Weights of a small mixture-of-experts language model, trained from scratch on English Wikipedia.
Experts: 128 experts in each of 12 layers, 32 SwiGLU neurons an expert, 8 picks a token, a shared expert of 64 neurons.
Training: a variant of Adam for the experts, 347M tokens, 5421 steps.
Below are experts of layer 7 (counted from 0) of a mixture-of-experts language model. Rows are named router (the router's row for the expert), gate (a neuron's input weights, with its number), up (a neuron's input weights, with its number), down (a neuron's output weights, with its number) and show model dimensions 0-63. Each number is 128 + 24 x the weight over its row's rms, rounded and kept within 0 to 255. Numbers have three digits each.
After each expert's rows: a language model's description of what the expert responds to. This comes from a sample of Wikipedia text that the model never trained on.

# expert 2
router:131149150108099138107115142134131137145110111178124155118113053127136119147127117143137161068120114100127151116136124115151134121104161116122113114162117115138132123064118086108162086115141132
gate0:071163139138087102150092127127129127157119126123135139125150128112107133194124129126115129113157102153115119141126092140125132146094127070067125098066113116121119136111143125142112120096157123
up0:166121120148144105135124121136140107140118144151142181127137121107135118169154123146124121127136126125115140132129082116089170127082153098118124123079128132100120129156157130127174051121130177
down0:151123128168145136157172093086117131090115135140098105151154136129115124145118129139121142107128087133132133136100108117093143105085137118123126124118127144130146111151152106137148111161156175
gate1:152147088120123137131164122147122106119140124116157126172127121134123101168155152163138130083115140147142104160134155119139144112105136101107165134124160126128136133155146115145118088145069152
up1:126155144097113141164150145114121136125111101122141130101134159138145142139127111092143154114128116107130133053158109113124133120140147148126115126154127088172125120120141101120146137115123114
down1:083140136110145186136147144096102151127143127140126118118136089138100083105098145126159134114147174106160165139129129125131145153112127080151161125119161145133140143141137138199151126116125121
Determiners and object pronouns opening a noun phrase, often after prepositions, such as that state, this, him, them, every.

# expert 54
router:118143152108113154091116138143109142108118114155128119099116142120143062105143114122185107163097101091101162135138124094099123109098132128132111072127132116141137125092180119128149212108116140
gate0:135139135124094116147140109083110112156158140092167118114142127124127164144100125110111155079131134124109138145112097131151119157135110129084123124107105135120116115108165136158080111144117143
up0:183102122127158127152191119107124116116128154112169128126116072111128109128146125126119150126119120093108152153113106118145120132115129153129101162147123145099098114119177137127143043174110184
down0:151148140126127133120171124129132137091114171129088091117115163103203144125098123123183152132133122144163139111100108112146119106108120140136071084103076152137128152157113125167157139159113166
gate1:134177118117152114111148146122166133118099121128182134153138144123158135130122132150153120132131177198135158148121140123151154101156146109123137095069135128145143130168126099133112113130130089
up1:104150155132134117117146131150091132150118101130115086114081141150105113128149096116105176113110079134132097104147100101150115123139122141085145132168103114160100122137167105107158143125112110
down1:121128148131126143141137112087143129083141121114147131097123112143130169127105119140154151109149138104159176133092129156126130175139107086142170115111150129121153144082171115152150140135127139
Country names and nationality adjectives in lists, with the commas and and between them, such as France, Tanzania, Polish, Ethiopian.

# expert 60
router:135152166108150133135147153139126157146104110107140159104153119120131142142086116115145092093099147144123130108146127131134107105112152144124101142110132103138146090160111120109155121108155121
gate0:131164133111099103177101130113119115115113099137164128117101120101110154181119128078116132097155150143119142111118119139130126142113154116088124146104105127129133146082124131140140127086127143
up0:175130127104167096155153126142125104090118133150150132127100090089145121137172134108111124119138132144114181143114094111096162125097139177132128149106123156113124159118133150132164051118133195
down0:101099099152125128140130120098153116123152152120105084131114128080164151120131146121155141140141136137181129104144114115094121126144129123118063115119124141134133117133145105154146140136100153
gate1:155163098095113120123098159124103141105122114099158118153108182150149128154108132123159112150127134204114124155141158112120149099131153090135143128110118101166150150153111143137123121100114116
up1:145158122114125099145130110126094097100118150116154097112098145177117178159088127123099131155161136157135133112117120120133131168154129123109162160152128137167097154149150114131148137137146114
down1:116165153117137128130151101114094171127139101117086122109125095131134140146121109149126115095118172113160186154127112123152138155122103076187125102108124130089155131137113122171138098121124130
Final digits of dates and amounts, million, £, and had or that after announced in signing or casting news.

# expert 47
router:107157136135150144164148140172100154153105107176129135122153120099118122158111117150136141094124141130111128101145122107202104109094131139121105130146115125136133132148147104122133123111087102
gate0:131168155136118128156132121158100124113084088106140111123120173125149143169088115122131122133111103153108132109120133105149078128102142102121104143117110120150123103116136132119132147115097110
up0:165127126165161106169141104141116085120109146142147143123110127126150107149140147141115121181137121123112155156098116108117123142097114142136111169127127143123110123138146146156163087151122188
down0:143134087155131155152161120138128122087135166128091108097150118090201157120148111164143152110144129147137124134116119117135108108117088127116090118161128126120131140173171121165118145169106160
gate1:124174071100135127128118128123166140104114137126158162174164123126138127155150133125171138137127174184101113129125159143138161093106146144100149093069133122132155136174126142165082117131110140
up1:142128176129081128139152152138080126133114100109144128123079111143134148127116099139120130120117111116118118088166080107128130123171130093103120147147098094139131114130154090110145154138133153
down1:144102131087157110149151145105142133135121122114135096067144108135133101122116120176135129127127154100171165139147106120130182133133114087168139098078133117109146149136122132178123083110113130
Words in award and title lists, like Order of Courage, Légion d'honneur, Secretary of State, plus digits in race times and scores.

# expert 8
router:052075120104122158104131140149089137148095103168132140114142112096133142155138119145141135107117113136124166084157125120099143100086114103141144104125171114137157135094100100111115100095085160
gate0:113179136158115132145114142143110127132114091122160119113111111190149149140088119128101131089149148129138138150128110107144113126137140122110119133091107114134112102084145138134126141117106127
up0:139134140152188091128137102161130087124131154124148124130106096160138107121170157151105122132157147128153138147088089126130158143145101143125123130088121157121152134093121153161133095158135202
down0:130141075110127121133190118137089090115129152151105099109117112110181173156144113130177160135154139168155147142111122109128134132131095093092123150153082108097128131127134140168182164162117131
gate1:174164109112125115129137141152143118124127122134127123145145159139134099160162146116132144126145163188117124123129148139147166091136143133119153069092136136117150158165113139157081144130099130
up1:071133148134118137135132126114143124134124109100131122132097120129108165122126106127130121092122099099138145083145091093127116139150124124090120163160134101158115118118143083129161127138130112
down1:092115134105145145175137105120115130144123141134114103102134099107141111123085126142126128136130140110187189155117103141145170151094121073163152117117133121100118135118142146185126110101158139
Blank or first tokens of cells in sports result tables and lists, between pipes or semicolons, such as times, scores and country codes.

# expert 16
router:102085126151128145115123152116123149072128117111165162122117081121146128160153100142131085092124137087106081133144129096126116110140151123170112107119125114136119103118164129124131141115137082
gate0:121137112169084109143123125127136114151122129131141137116125140112138151177117132105122116101142097133102158124114108132124148143115116085082138113090154120158114132103096147122124124141132157
up0:136107126171129144173111131160148108131109130148139176140115086083124098130156155157134085110135125112092159134130126107117205117098130123116130136093104119119133111118145150133149088160107179
down0:153110106130119131162136140101115138090101157162136091135159103121164116118092108107122133116130118119149167096125121140136143126129093141131115122123124147097135136174134144149153139151099161
gate1:149195111095120136122141133129130104095166133108129127155158149138133131140148116133146120140112132155122091132135195151132141100117149120141164119113129132120153163176109151147086129075113151
up1:085145135130105150141128134146127131138114093108136123089076102151111158109122140126124164087154121118144144098143078096127122147153118116109109111154170105156105115092153077131155121166089123
down1:080137143129119180135150110096099126101133128128141143101114116136105155118094153128141130070136165099152181185128114135147130180113102111132128110112111128121104105123130131184099118072133130
Adjectives and words right after the or a, such as other, own, few, entire, main, new, especially in on the other hand.

# expert 38
router:111128166109146158146119141143129145129137126158156113128100091152146106107111121109139151163112092107126119140142084099135133116087148096205101122108103124130096124168092146108138095113141154
gate0:106153152107105116178105117155145126141129121100165117135142152130135152157119118117094136083131138123141129091132124098124115128088148110095126155079121128110116124055104138141120128085120158
up0:160121111162159129124155135117122115135098107143105147117057080116139092119157144128155105133123121151108164182117115146138152130129129155123112127134117103124137105124175134141137059178121144
down0:104123134138107146150131110145107158143173162152086115160125092146148150082081122119167143124127139092102147148136128145114161147114110141115097145128155165139133139147104133162162127149077138
gate1:126171121137129117136141157137149153121131123080136118174131149139154127123144142141149126116117173173151126123147163122169127085149152129108156090083115104135150156183136129146127150137123100
up1:097172133154128098162147102105146099125138126076142107152103138184114177148115137120113146131170138123158113110131074128177129159135088127122152166145129117138104157154145118158121158182110132
down1:126130113106167154114198130083134140119152104096130121071094112116138145115128130147170160123127139102199168125114121116130096155100137087186147112134099152095118149129164132201163095123150142
Pipes, dashes and closing brackets in score and episode tables, such as 87–92, plus biography verbs like founded, voiced, wrote.

# expert 27
router:127147116128108150096150135140113164132110108143166133091146114110142113107134119127144138126123196189124127120134136108136136119119123151114132142083127122151088111129097116113142109102124096
gate0:104145147136092104144099127170118107168133096115149122142085124116117157144112137093109102101111135157120120152120104141140106137113138098072145140118107095123104120095133131156137131147099120
up0:147133125160155088129142117132130104169117160136159150119104085112147118130177142144117100137103139119140151171103090135103138122149118126107108150114122116105097118131149140145187081140100146
down0:143112087138112139151153101125103107125143136131110131120129106108173161126163163135163133124171134139127154117109121106131129137103112127133073107173132131110114136157136153154139097174124175
gate1:137151125089122123091109138149134122109137131139145129181144132144130125144132164105140142109121130154107116079134161164132144093123147130098160093090114109111173143149105160148153156116113146
up1:103130176117094128156153129157087121133112093122094085105097100121120168115102124171142145119156099082105126091154111114143151129115117117081135144149141110154161118110135103097123122155129134
down1:118134134103147137116173116122110152103165150141118123123101107114122103123144107145142147132131186095148149165132100152135112157119096091122170108101137129135154138132143118190124121115133129
The preposition for and the word after for/on/of/by, often a modifier or place word such as Best, United, European, anti, non.

# expert 57
router:150123064140126158137118145141105140142095118102102133103158128153122146138116129155138160147128162173124123129160129117128140102134140100156096187126105099135124118123167132123152154121086134
gate0:123126141112111099146129125135150135163142119087116138110070148120153161169155121120098146067153133172098145128126101135127118148106134110106099129103116120124128097124114141148088126107132156
up0:167114127118170117146120106120160118154120151118132184085078107123135144138188150149110118101143160157129136174115109137104121134117135158165105122139109133127139098122151149149125072150132187
down0:119115062115137149147152118126162161126159145173098088098117105110171136116100153108161116101167133153120133102157112118110158142080096139105111122124110130068140110135147128174165108137116191
gate1:152133141116131111140125127150150123115140120116099139153144171113136094118126123126152110129139156196149130146114184128152157118132159116131137113101162131111162149142128151140089173135109097
up1:097179106140117137128136121127118122120094102132149096124103139164128218133174121144129154104122093092100146061156078091136114115121137138102151146164128109139103114115132076145120112128141150
down1:071108132096117133108144129128125116106088121164111140092139125119103130121133141127111107102142158084199185118102150148121128172165128079182139143132152125123182105137145106182119143133116127
The word in after academic degrees (BSc in Zoology, diploma in mathematics), plus table pipes and digits in percentages and dates.

# expert 29
router:069108101122140142051140135126117135110117127117150128123100124167131090126133120152139140122107136163118115113152133140140160102126126081167118112087143107150083116134127127116132089109118111
gate0:138167120127111102146095101122139141153131107087157107145098149125135192177095119144134125098157102147119161150136103126146155147110115101103148130085119110122117132117141145157107139118143131
up0:153148108150179080131137112094159130137118152128166144135082128103136147148175158176138117121139128133140165167123107126100160122113100145176113141080124132118118145123150156164178078129147192
down0:154150076148118114104152106122129147095139170134152102095133120146186161141095090115133147080112137151142130125111088066129138144107096110144064133138079115139133136154127111140155145085152162
gate1:151145115138147134105126137170164127117120139132112118138135159111130107110142126150180116151100173187129114121128179146155150089127156135092149114124131122106180155148122125149091124131087105
up1:118186138123089118167137122117122118137115092100133125126109100173108176149134123104104139088164072096129142088155076102130137159155114134124122132129138118160104113124145098120151132141127128
down1:139150142138129137132156120112118162107125122132114115048100127132141120167104106145118145109139161101201146113106142126153133174127157091163117123112096111105122132120151127200159107126125117
Punctuation and prepositions in census figures, coordinates and results, like the comma in 1,054, the ″N mark, and by, at, approximately.

# expert 30
router:177128132131114151118144144118119153076122101112092140108132161123125129090131130137133118195122112150137133098147075121142172116094143135129137106084147111158108114124100090108107190102133118
gate0:114159093103136129137101124126137135125137113138167115104109133154128158194139133103112128105154124146114145152134108138148123143121142108090111140111114125128140107091123134146094145089130127
up0:159111156159143110150132134161140108137092121104116156144097079096141134120158122138127096112130148127134145145129120107106140116108135146152114160117126125114122123119136132121173068153104168
down0:154150115122100143126151124131101152109113085149138114133126122130188129125127111095121121110115140138145176125136146075122142118115095113139115107088115103127122109191153121130168140118115142
gate1:115157080128138121116131146168167133106116132098148130174167140148135111129126125132167136126109170182129129129125160128163160090115151110104148111082115137094126154168120150158119130146097150
up1:105124159125116145135117127123104125126119092163120122094081138135120178133132126131129129126148079086100122100152082115125100132133125142110114138168129088157133124130119081115144153134128133
down1:147146144138152135094166115106107142116121111123115159091153120127135115136102105127143127100133166104169203139094111140146125153102132071184144100124145109117133148107139131196146138118102129
Single digits inside coordinates and years, like 0.209 or 1911, plus first pieces of foreign place names and saints, such as Saint, Santa, Z.

# expert 42
router:115132104112143155174135148155111153120130107107092140157113118139128087153114113121151158043136115177115110124133131099120136116105154105167088148149124121136159114122095119118159089117103060
gate0:118170140139118109150116109079151125138128091119151125122115132126096125156127131103103126071170120143123128149129127153144149152107145130091124163130141120111117132072130170162102155143113093
up0:184099117127146135126131134103160108145103124137119129137147101092138110120174123135116094146124096118139181146131103137083137120100142148125119165100130129115134111105152121131157063134140169
down0:122139111109132182145152112125126160109158191135138112114122146103179124126101117114139139127143098121119134138108124083136129140134096107143098115111145112115133157158173141157145113138122142
gate1:111134114132142131113137138157133136101132138119163143167167144139154109115148126152153125139091126171132131147121177117137146095147126132101133096096134139110159135149111137167084168117111136
up1:127147146127095103148131118104107109134091114139091126109111140131108158131122129102112124091160141106116127057150090107149131140145123109100148122174129089162120123119167087117129129123102122
down1:114099107137140153120165119124135101128159097132114163121138111122129115130144146167130133116162168105165171119154148125125142132097137062138137105131148111082152144118130124208134125137149094
Noun suffixes and plural nouns in lists, like -ium, -ensis, -atus, consciousness, limbs, plus the colon after Species in taxonomy boxes.

# expert 23
router:146112173140117135126131155136146136180115108110142146150131142158157128149155124097153135078126145045113124122133136103174108112132127114132113153162134109145126104142070103113123139096139130
gate0:112177152119136096111121117143124117133135100089170133116118153102147153169125147069106121111146144143148139135105134114125131144118143104085136116100110106139135140098113134132132155151143112
up0:207100133158151123169149138143125118141131145120135149123100127116171127120163132142124148107114131126120159161132110130131126122114129139145110164143129105102104111123169135135128048137125198
down0:123153109131123097136168131145113126105141177154117107119148113123163131166107094159138148134146135135133140107115144088096127112095097132134104103107095160101128113170160124138163116110111145
gate1:112142136129129126168116125134159118119121132107138138156153104139125103110152139175144123137141148174102126112134140129125179113129125131130131106063132145133155118155132149117098129106133110
up1:082159177140108130194130106120137110160115119113120117118125094158117148086133150151120123134161115108136142090128087105103161151137097126109136115102141137171118104115139123109120135130137131
down1:123118147092125150154145118081134154108143138155112120079116130127107135155143148172115086103140155094107178105144148103153124150092114134148116136123090129111128108122139108124117105114148107
Main verbs or plural nouns right after a subject noun phrase in descriptive prose, such as features, reveal, forms, shows, reports, reached.

# expert 52
router:152130154129102151136119131130117142163110123164153148146136108128145128106104131167122151138118116147116161154159142112140117115100147157153127097163092108134145109129140109113123082109125176
gate0:104148158084088135142106124140119132146121086146172136104131144161139146169119159131114112085130154134127142149115134155168072147103131118093135101097062111120108102085138125136121152122153137
up0:177135097193183091141167123126148097143125149103118149135102092086136129122164118110127132125125139139141157166117107113078162123116143117144119151106144134119134118096113149143151054134099180
down0:127143115140112095113182115107095135126110135130118107135120128108181163148122105103156175126112137133148140152100121107153109106120109113115125115158099158128140125152156115151143143186125164
gate1:127139107122113162096124144155147120131145155141151138167153138106117095142143129117154128116118153152122125153124165137147162095152141125137157093080154132109144163170118142148103144107097145
up1:116169154129110105157116133122109133134098082102099115119089141164131189117121120114112125114151112132126127069155122102121107132126131116068118129164120100162107104118136094117136130155120115
down1:107122094111160156113141123133119163119142146115140136093085118175136125121130126154138140100162142107152171158142120125120163151127099076173099129123126101094117134125119100178104124141155120
Digits inside ISBNs, scores and vote counts in tables, plus table-cell entries like None, Nominated, month names and names.

# expert 35
router:102160101124127127147177129151126139132122099145121123175088075093139141136119099121139148085124149160129092096143174122160134111101133106139109090148105116133143119145040108132122042109117114
gate0:145119156137120107163119147135114150189153130102120108133117154126145129160151097123117128087129133130123095164128112105135090139128128115105109129102114116131094134116162162132136146121157101
up0:193089113158150116160148130119137124157124163118136129127120134121130108146184117161132112133130142127137133184121099102103122127117143141151112172139145135107095135138171148135168056133102175
down0:130134101135149163143154132107134132097133115141115074142118123128169161105104125119133113109152120152118124104101130089109134160086096145096090109127132111072114140119127140146170125171138144
gate1:136124105120138104127093137137133130127143141127141159133133173114139134132138139122166106148135159199122111162130160133133164088130141097138135100087140127113198154189114149153093152129109149
up1:102175179137104137131164126118125116135106099110125100133119120153120129132140120145117148098136101092121138067146102108132121145150148154083133115163124115153084121095149096112145111129109128
down1:118120139119141126130128134082140117105169138106092117122143130113117092115100109149126107105152178101179169106126125121158167149125099083167149130089139139133142144120125126172122120098159160
Possessive 's after names and places, as in Australia's or Langer's, plus full stops and capitalized words beginning new sentences.

# expert 45
router:098085154129132133126187140156097145102123107098098153103071147140131091109163103098132102147125084142116153076148146117148146108097134118162118113075136103136120119123126119114132133103141095
gate0:115128145141105120167127121118157127125153097084154100109102140126119172186110092115117147078121124124123136097136115143177097137110137131116133154163139117139136130103153155138090141126075134
up0:161137115166159118132128130164139108139108113147129154158103108123161091117180169132128104125145134126125174156117112116073167130124123131115116138077100112097108112102112127131179069146155165
down0:152130141144124174148150102096115145094096158114126126107140103126166125135129106111156125127145111153141133125120122131119122143126045132141074129174140094132144130150143133158134135126136136
gate1:114161114143149124112109152120155131107133100146138132164122168144137104106144152112134129155139168140140153122133143125124139103146148092101157111129146121083151156150134143186112131107071154
up1:095128155133143115153136113126118122162075088148133123110080099173154171137133148146132123138158108173116150111129117097107105130168105132115119122142110091131122115113138068118181138134094135
down1:105128132115121142114148144108124163145130099130105137108136084116171139163151170164153134129123157103206130144155137164141141115120126084171171127068100116097166178112169152161144115109119115
Articles and prepositions in French, Spanish and Italian names and titles, such as de, la, del, du, des, Les; also year digits.

# expert 17
router:127180081116123135166139134147105148121095106099125139109120157175145093129143115147132132136138142142138130138134110109110135112073165120182134108210134115133144114110135118113121153113113190
gate0:114173096123086131142099121146135121171131128120135108104099118128117156201115104101110104095124115120117128133128138155134137150119111131077150115094087098130132111104101112150118153151098139
up0:165123113155167115133142127155155111165114131147116148107064083097163126145171131130119081128117121141125157128113132128078155134103135167115121140104092145113141098114112118132157085166130190
down0:130148134163092126161143141117125151091110149127119084132170130094178148108118102124157143085129139133151124119103116104104142123133081128147116119121125149102127136166140123175158157152124181
gate1:132136119121143127139144124140144117101152122120145109165137131121143130153115125145165113127125166186125087118121157129170136088124160128126149122107141152117154153156119151145087145115085139
up1:113176136141099123139115144134123146159079110131111128123111145155115144105158122103087137094150108109127174102153098106103142142156125094084115120158118084148116123133135095112158121144140085
down1:149139142107152169122109136110113165106161139146088112088126100155122116152128128128123100097137170107141204118109142150137139124111122074164113110112101103110126141127136134184144101125185132
Spaces and letters in sports standings cells after pipes, like W, D, L, Pld, Pts, plus middle fragments of surnames in lists.

# expert 0
router:126138175131150150093140147129139150143131097121116161164119147161131070143116135117150130170111062133110105100135143117079132111105155102145128115136119106134139122103120103126123126107102107
gate2:141138133119111147132151122098134133115122171128138067107151102090127136129090107122164117119117149096113154113129122083144129127160158119138094079135113150157187089123121114132141079097099195
up2:137130127114155106137139159149105148164111094135176139118117141128123161124133093130129111136127150129139124110172113138153186093127145163130148151167095102124089127111137116099169162113164104
down2:153104101148160092153080111132164098123158132114095153105150136146189142100157119116100099170127103165149184091124142143157149094131120126178118141121130118105133158125118136130137124115091069
gate3:139132106112156089113135132140142118150126130124080147121149155163156078128141131144150150134127165162103157110114106109165148096170129089110140091108137140116134143115114162157106093123132137
up3:111152114183179121120126099156131113099121152123118161119147138171147117140120154128103144158132160161141117091098134176175170103128104113124137095066116139119162126113140164156112108125124162
down3:141117171151111125153148155123126143156121156092123121127115126088136146109105149131146110119095097135106071145126098115136106126165111159133095132165140136139080097138093120097117133101136130
Words after and, have, has, are, or in descriptive prose, mostly verbs, adverbs and modals, such as often, been, exploited, may.

# expert 61
router:140188129139134151160159131125105159103087083120089144124099131077133146150105115105142149137103108175132152115135106131134142112101129099126118113169130102127126125094132122123159130131090138
gate2:112131123132121117164129113127157130114111133140137147141146133104135165091113117148159080166103173130130162113148132105128120102117123141125081114107105118139177076122108127126166085124106123
up2:181133125134150133133145150117144145173143125105169087110146116133129133131135124087120150089156142108134105114148122131135174112142154140156153134198121117132106152099134116122143137122138123
down2:164112127208144102163111153133126130138117099138129145128174165143181120097146146141148080148103145174114176084132140129150137088134093132142119140150106167125147149112122072121120116146120095
gate3:134160083112121106121113152130165124114099097098119164114162092135134114096112125117136115124126171136114097117115138128160138100149151105132128074135116141111137138129135175124105120150127145
up3:108159104174141119113117109128140109100118137114107153134157112139124121098118160133114143160154135147141071124093130178171140125135109107131147092111069163128149138114136196142090150157121154
down3:126088137147137128143087130123155150140108173095139115149147143114139141091117158128118133141079112122125075150129117146105133115110118170113088132146163135174130101183117127083121115138102159
Cell pipes and separators in route, election and census tables with kilometres, areas and demographics, plus adjectives like Indian, comprehensive, International.

# expert 11
router:114116104141104136135096131154122143122112102109142130134140138130144129092100107159133153117096105146141108148134121111143113105128125178132111156128110126148190109111127107125137165126156160
gate0:115122158148101085158124122151124109131132121131152164112087116124138128165125131125124123062157124135119123127110116129151091146107146109079122140099131135116127123096130149145106146132136106
up0:196086130158144106172136115141159099126121121118138154134076101093159091111171137154138129123142130106127178124117106129086137127109150130137123170115106119111138127108149163122158057157122170
down0:123128065144131135150160102128122145075118154143112089095136124126157142163124104115155150134145141160175175109116094136122142116092080106123098107120106140114125123125204131159164168141125161
gate1:101162104106110146118094137140159148175134108141124126163155133104118126117135138122164127104148175170119131124140183135114146089119158113109125046077109140125136150155122137130126105119124128
up1:068160134122110139143122079135159114148137101124112091121133118111099144096125166137109142116175135112165152088115127154106105158150103138103142091105127153128118162113144129139142136158131121
down1:094144109113129125158173149098091144100122112141125121091123096134104103111117115128144100092167159107167147151113164111106159145103154115159151107086110098096130098076150120181135081122117117
Common nouns and sentence openers in historical or political prose, such as war, government, police, forces, and In, During, However.

# expert 20
router:105094144098114139147124155135113156162128102133151161143142168101158112129174126105176127169125142103134083124137105086112090116114142135120120143178122091150105121088100112110112114106141124
gate0:105168151107110110157124117132123110141128091108118123110097141143104120194110126081124116077140124147151119135132137161123123142120139122091118110108080111147155118091112119145108151098130132
up0:165103102173164132144150126144139111140116131133159155144122112119170148125167129143113125124103148136123166137127109099111155125120140132160136172123127144103093121111163152142166052152072175
down0:152126093141112114133146154134088134080140155134101109144129130122197135101134113108148160133103161142139133139147125089111143085089066109121123151123106114097139152160144113135154122138132159
gate1:149165117121165135144132121154109123098126117130142112168138141151153108125142138134148135145108123156153128133123160121169116099129143097107154092096095111114151155153134133158117086101095138
up1:132165151128097121150136137123125128129089114144149139132100090128122185138109102146116143111140137107114153079135104103130154143156131124114129141177134113143131123148120097097140159150097135
down1:102112117133133176126176132135100145145151106132121111111099109122134143091074115146145136085150159102163181141122135124155129146128124080177126132101116125147158126119124107156118110120115141
Linking and naming words introducing a predicate, such as was, is, became, named, renamed, known as, such as.

# expert 55
router:143155047137126145142106133127121142147104118189088121134085116087134083118089121075135122197117110133109170123142124127111162101107146097143121142114151115140142111181116113127117112109093060
gate0:123135122134103117149129126105131127133110119094181111140100098140137148155121124115123138100119094124107113145124090123126090141136131100130125147122099119112087120095165143145122139131087129
up0:142115129156190131136164135152131115156102127141124146110101121068143109127163129135128103113155183147137189144121125118119143128108143146106085139121110135100146107109143122126170078142134152
down0:121126112141139113134179155146090139136133135132091105113155102119154142150142111137162138101126128161150145162123108105126147099087084121133089092131117128119158122132122079165169142117115168
gate1:109115134122141121131152143135127119087132132160122126170171117099137102134145135114147141148114144160110109142126150159161156097133162124106154091105111131118162154176124157145082106106092145
up1:129186124122088132132112126132128130157104097085138120099091153170110170127129123144122119083157109125150152078146114089113116144143103112124111150158154106161114116106139072117159167148137113
down1:095162144103130140123162127113117153126153070094140142103149131132111123161123123115172142134162137116171177149105124119132129167124102071159153171089117131142133163131116133152134121101133135
Row-ending pipes and separator lines after table header cells like Notes, Length or Ref., plus mid-word syllable pieces like Man-olo, f-ickle.

# expert 50
router:103160108122114147085161137106122140095117098159121110120125130126136120138166120141141099138109114155106094106134125121152152104122129123112120093163147118131140119130170104118110150100147157
gate0:092176119125120122163118110114107128130122090105162118051104122144106137180120122104097158093159123124142149134109134156177099155105129113093127118106102137125129112055162104135103159121143116
up0:187086142184175087126130124152177108176134157112126155143097118109139126125178145160128114118132139100122149125127107119097174117138149143133130148100139125105130127098116155137155035129119175
down0:138143076143131131148172112124074128067132128126125110131116131090151125167133081127150159149141130118128146133128105105113105112128091104130110133115111139093116154151161108162139147171101150
gate1:158142123094132105117125140148149116096158110105149106150149159152153119133173130113145140111125157185138098104115142132137150093126148126144156091107108131136171146153088136153095152108112149
up1:095169117129099147128148129153123132135095101133097137130098119143093175148110136119119118138140100103129155116152113114145121143156110129058119146143134095153112125120154072114149123160131127
down1:091122144108113165135168161123117123131146094130150131112145102116122130128102130094136141105124166124179160162104145140155137120103109088161145084134126136129133155120115126156120117102149147
Starting letters of split words and names, such as s-assafras, gl-immers, South-port, and middle digits of years like 1994, 2014.

# expert 63
router:115126125113150144155082160130105140126132103109116149134123102133140190133173113139148113172108174110128153103144162115064138114116119098154129102136094117138183125136147115128141123110104126
gate0:117142133111103125166122107121163108143142120105166120115097109137117178192143134124103117085134147102103141120112103125113119154127124110093116169093132131129100114105163130141129111144100106
up0:163091108124177126145157139139121116114115137158143154107121106074136108152156125159123110153141148131124168137120109124125149124124137163157129136136104130105150124118154119143160079129117161
down0:166140132149105135115169152142077140111114145129118099133134131120162156121117118146165151132124139151168139122108096133120129119106076124131125121126092134116154136122120138181164167137145192
gate1:107147079117152121141131144154139117096150128126138137180155145135110110110145161108142133155110138195137109129124167131144150100102149114114156093102116125123143151136102133153097117099107123
up1:119151160142097152140157132139121144157112100130103118090116145115122134174159108145129119092134115103128135112162089090127126124157129148106112137190159079162113116120133085115152134154117120
down1:118112116134149169131189123091098133140128103107098119087133116154111104122135085162137122124150145107175159134110127126163139194102118105166127144090147112077138135127152142137149082114150118
Biographical verbs and nouns for life events, such as born, married, died, returned, worked, go, studying, often after was, to, or a.

# expert 5
router:114110088155088140139118136135119136158117119116127132131158161105158162098137140155134141136119148159147179110150129124129146101109119098150133163194113108143148122093082104115106140130104142
gate0:153145138133118100155123115120145114133109121116155113108112133141128126150131107094117121084119130103132104108109101140124129139134138082091124153133116116117134126093126146131138140135085135
up0:160101139138173109157145132134156109109093153132143141122112063089157100126175119132115110098111143151126160130121116124107158121103134160159106162117115154096140112099159135147159060133106175
down0:139138103161132144124151143090098121095133132099140064145140124122169145169105127140132154111118146137127147124118170071104142127122129116140119112118092137093129175141150126128150143142105196
gate1:131163115097148120131131144150148121143136105123138137153087146162131111116144166153141129150139143173142143133147165137136123100154154119091134107074133120115115142158119131115117103128101113
up1:110114122147138097158146105132135105167135123112145118124089124173102151122153159124085155086170082125150136119130102137146088149148111119089141139165144103106073146077150103131163131163105131
down1:097159110122169156154147135144091111108131112100134113118134121155092143114118121132152105105121155136116161135115128109124147135141092074179144126100133125128131120130114099157140142119129124
Digits and spaces inside dates and year numbers, century ordinals like 17th and 19th, and column headers such as Date, Name, Pos, See also.

# expert 14
router:103081113125134126116134131107097139106113131112121139132101177172137124162123115196122110094129162132121113137143106123149175101100151109163123113127102118143126101096112108120146111119119160
gate0:141142123140087134146111110114120118125137091093142119065116145151105146148107135084100141057135101099131191111118136159130091153141137134089148165126104120137133131096158152125130134140098124
up0:161111127132143104139140134120116104132116132107170159124086062109119113127156135137133132130120123112148174162115099121095148129107122140138095178125115139114132115089164123129186067158088179
down0:140122116138135105164162149129113109072143141098080061135126133130194148150130102102149162107101125151140146168110114106115116125098126110129111148117118161119094111176123139176170121151153156
gate1:146177142126142104135097131139141130120140103133127130180141128139148127148114097110145135129133156153128132109133157119145182098124140116118153115107122136125164144185125120159110169114116124
up1:096139114123104138143183127139115126141073120119128116106110134132110169098162134133116130099137104132143132136134112127127097133143134125118123110151156102143101124089148098122143122154101115
down1:136112135089155137158167116103120153113142131141130090097142086153124155102119144138100140082113140096187188152104117127129128119132134077143158127102089090141109121081162134155156117103171118
First digits of years after born, in, or dates, such as 1978, 2016, 1941, plus raw byte pieces of non-Latin characters.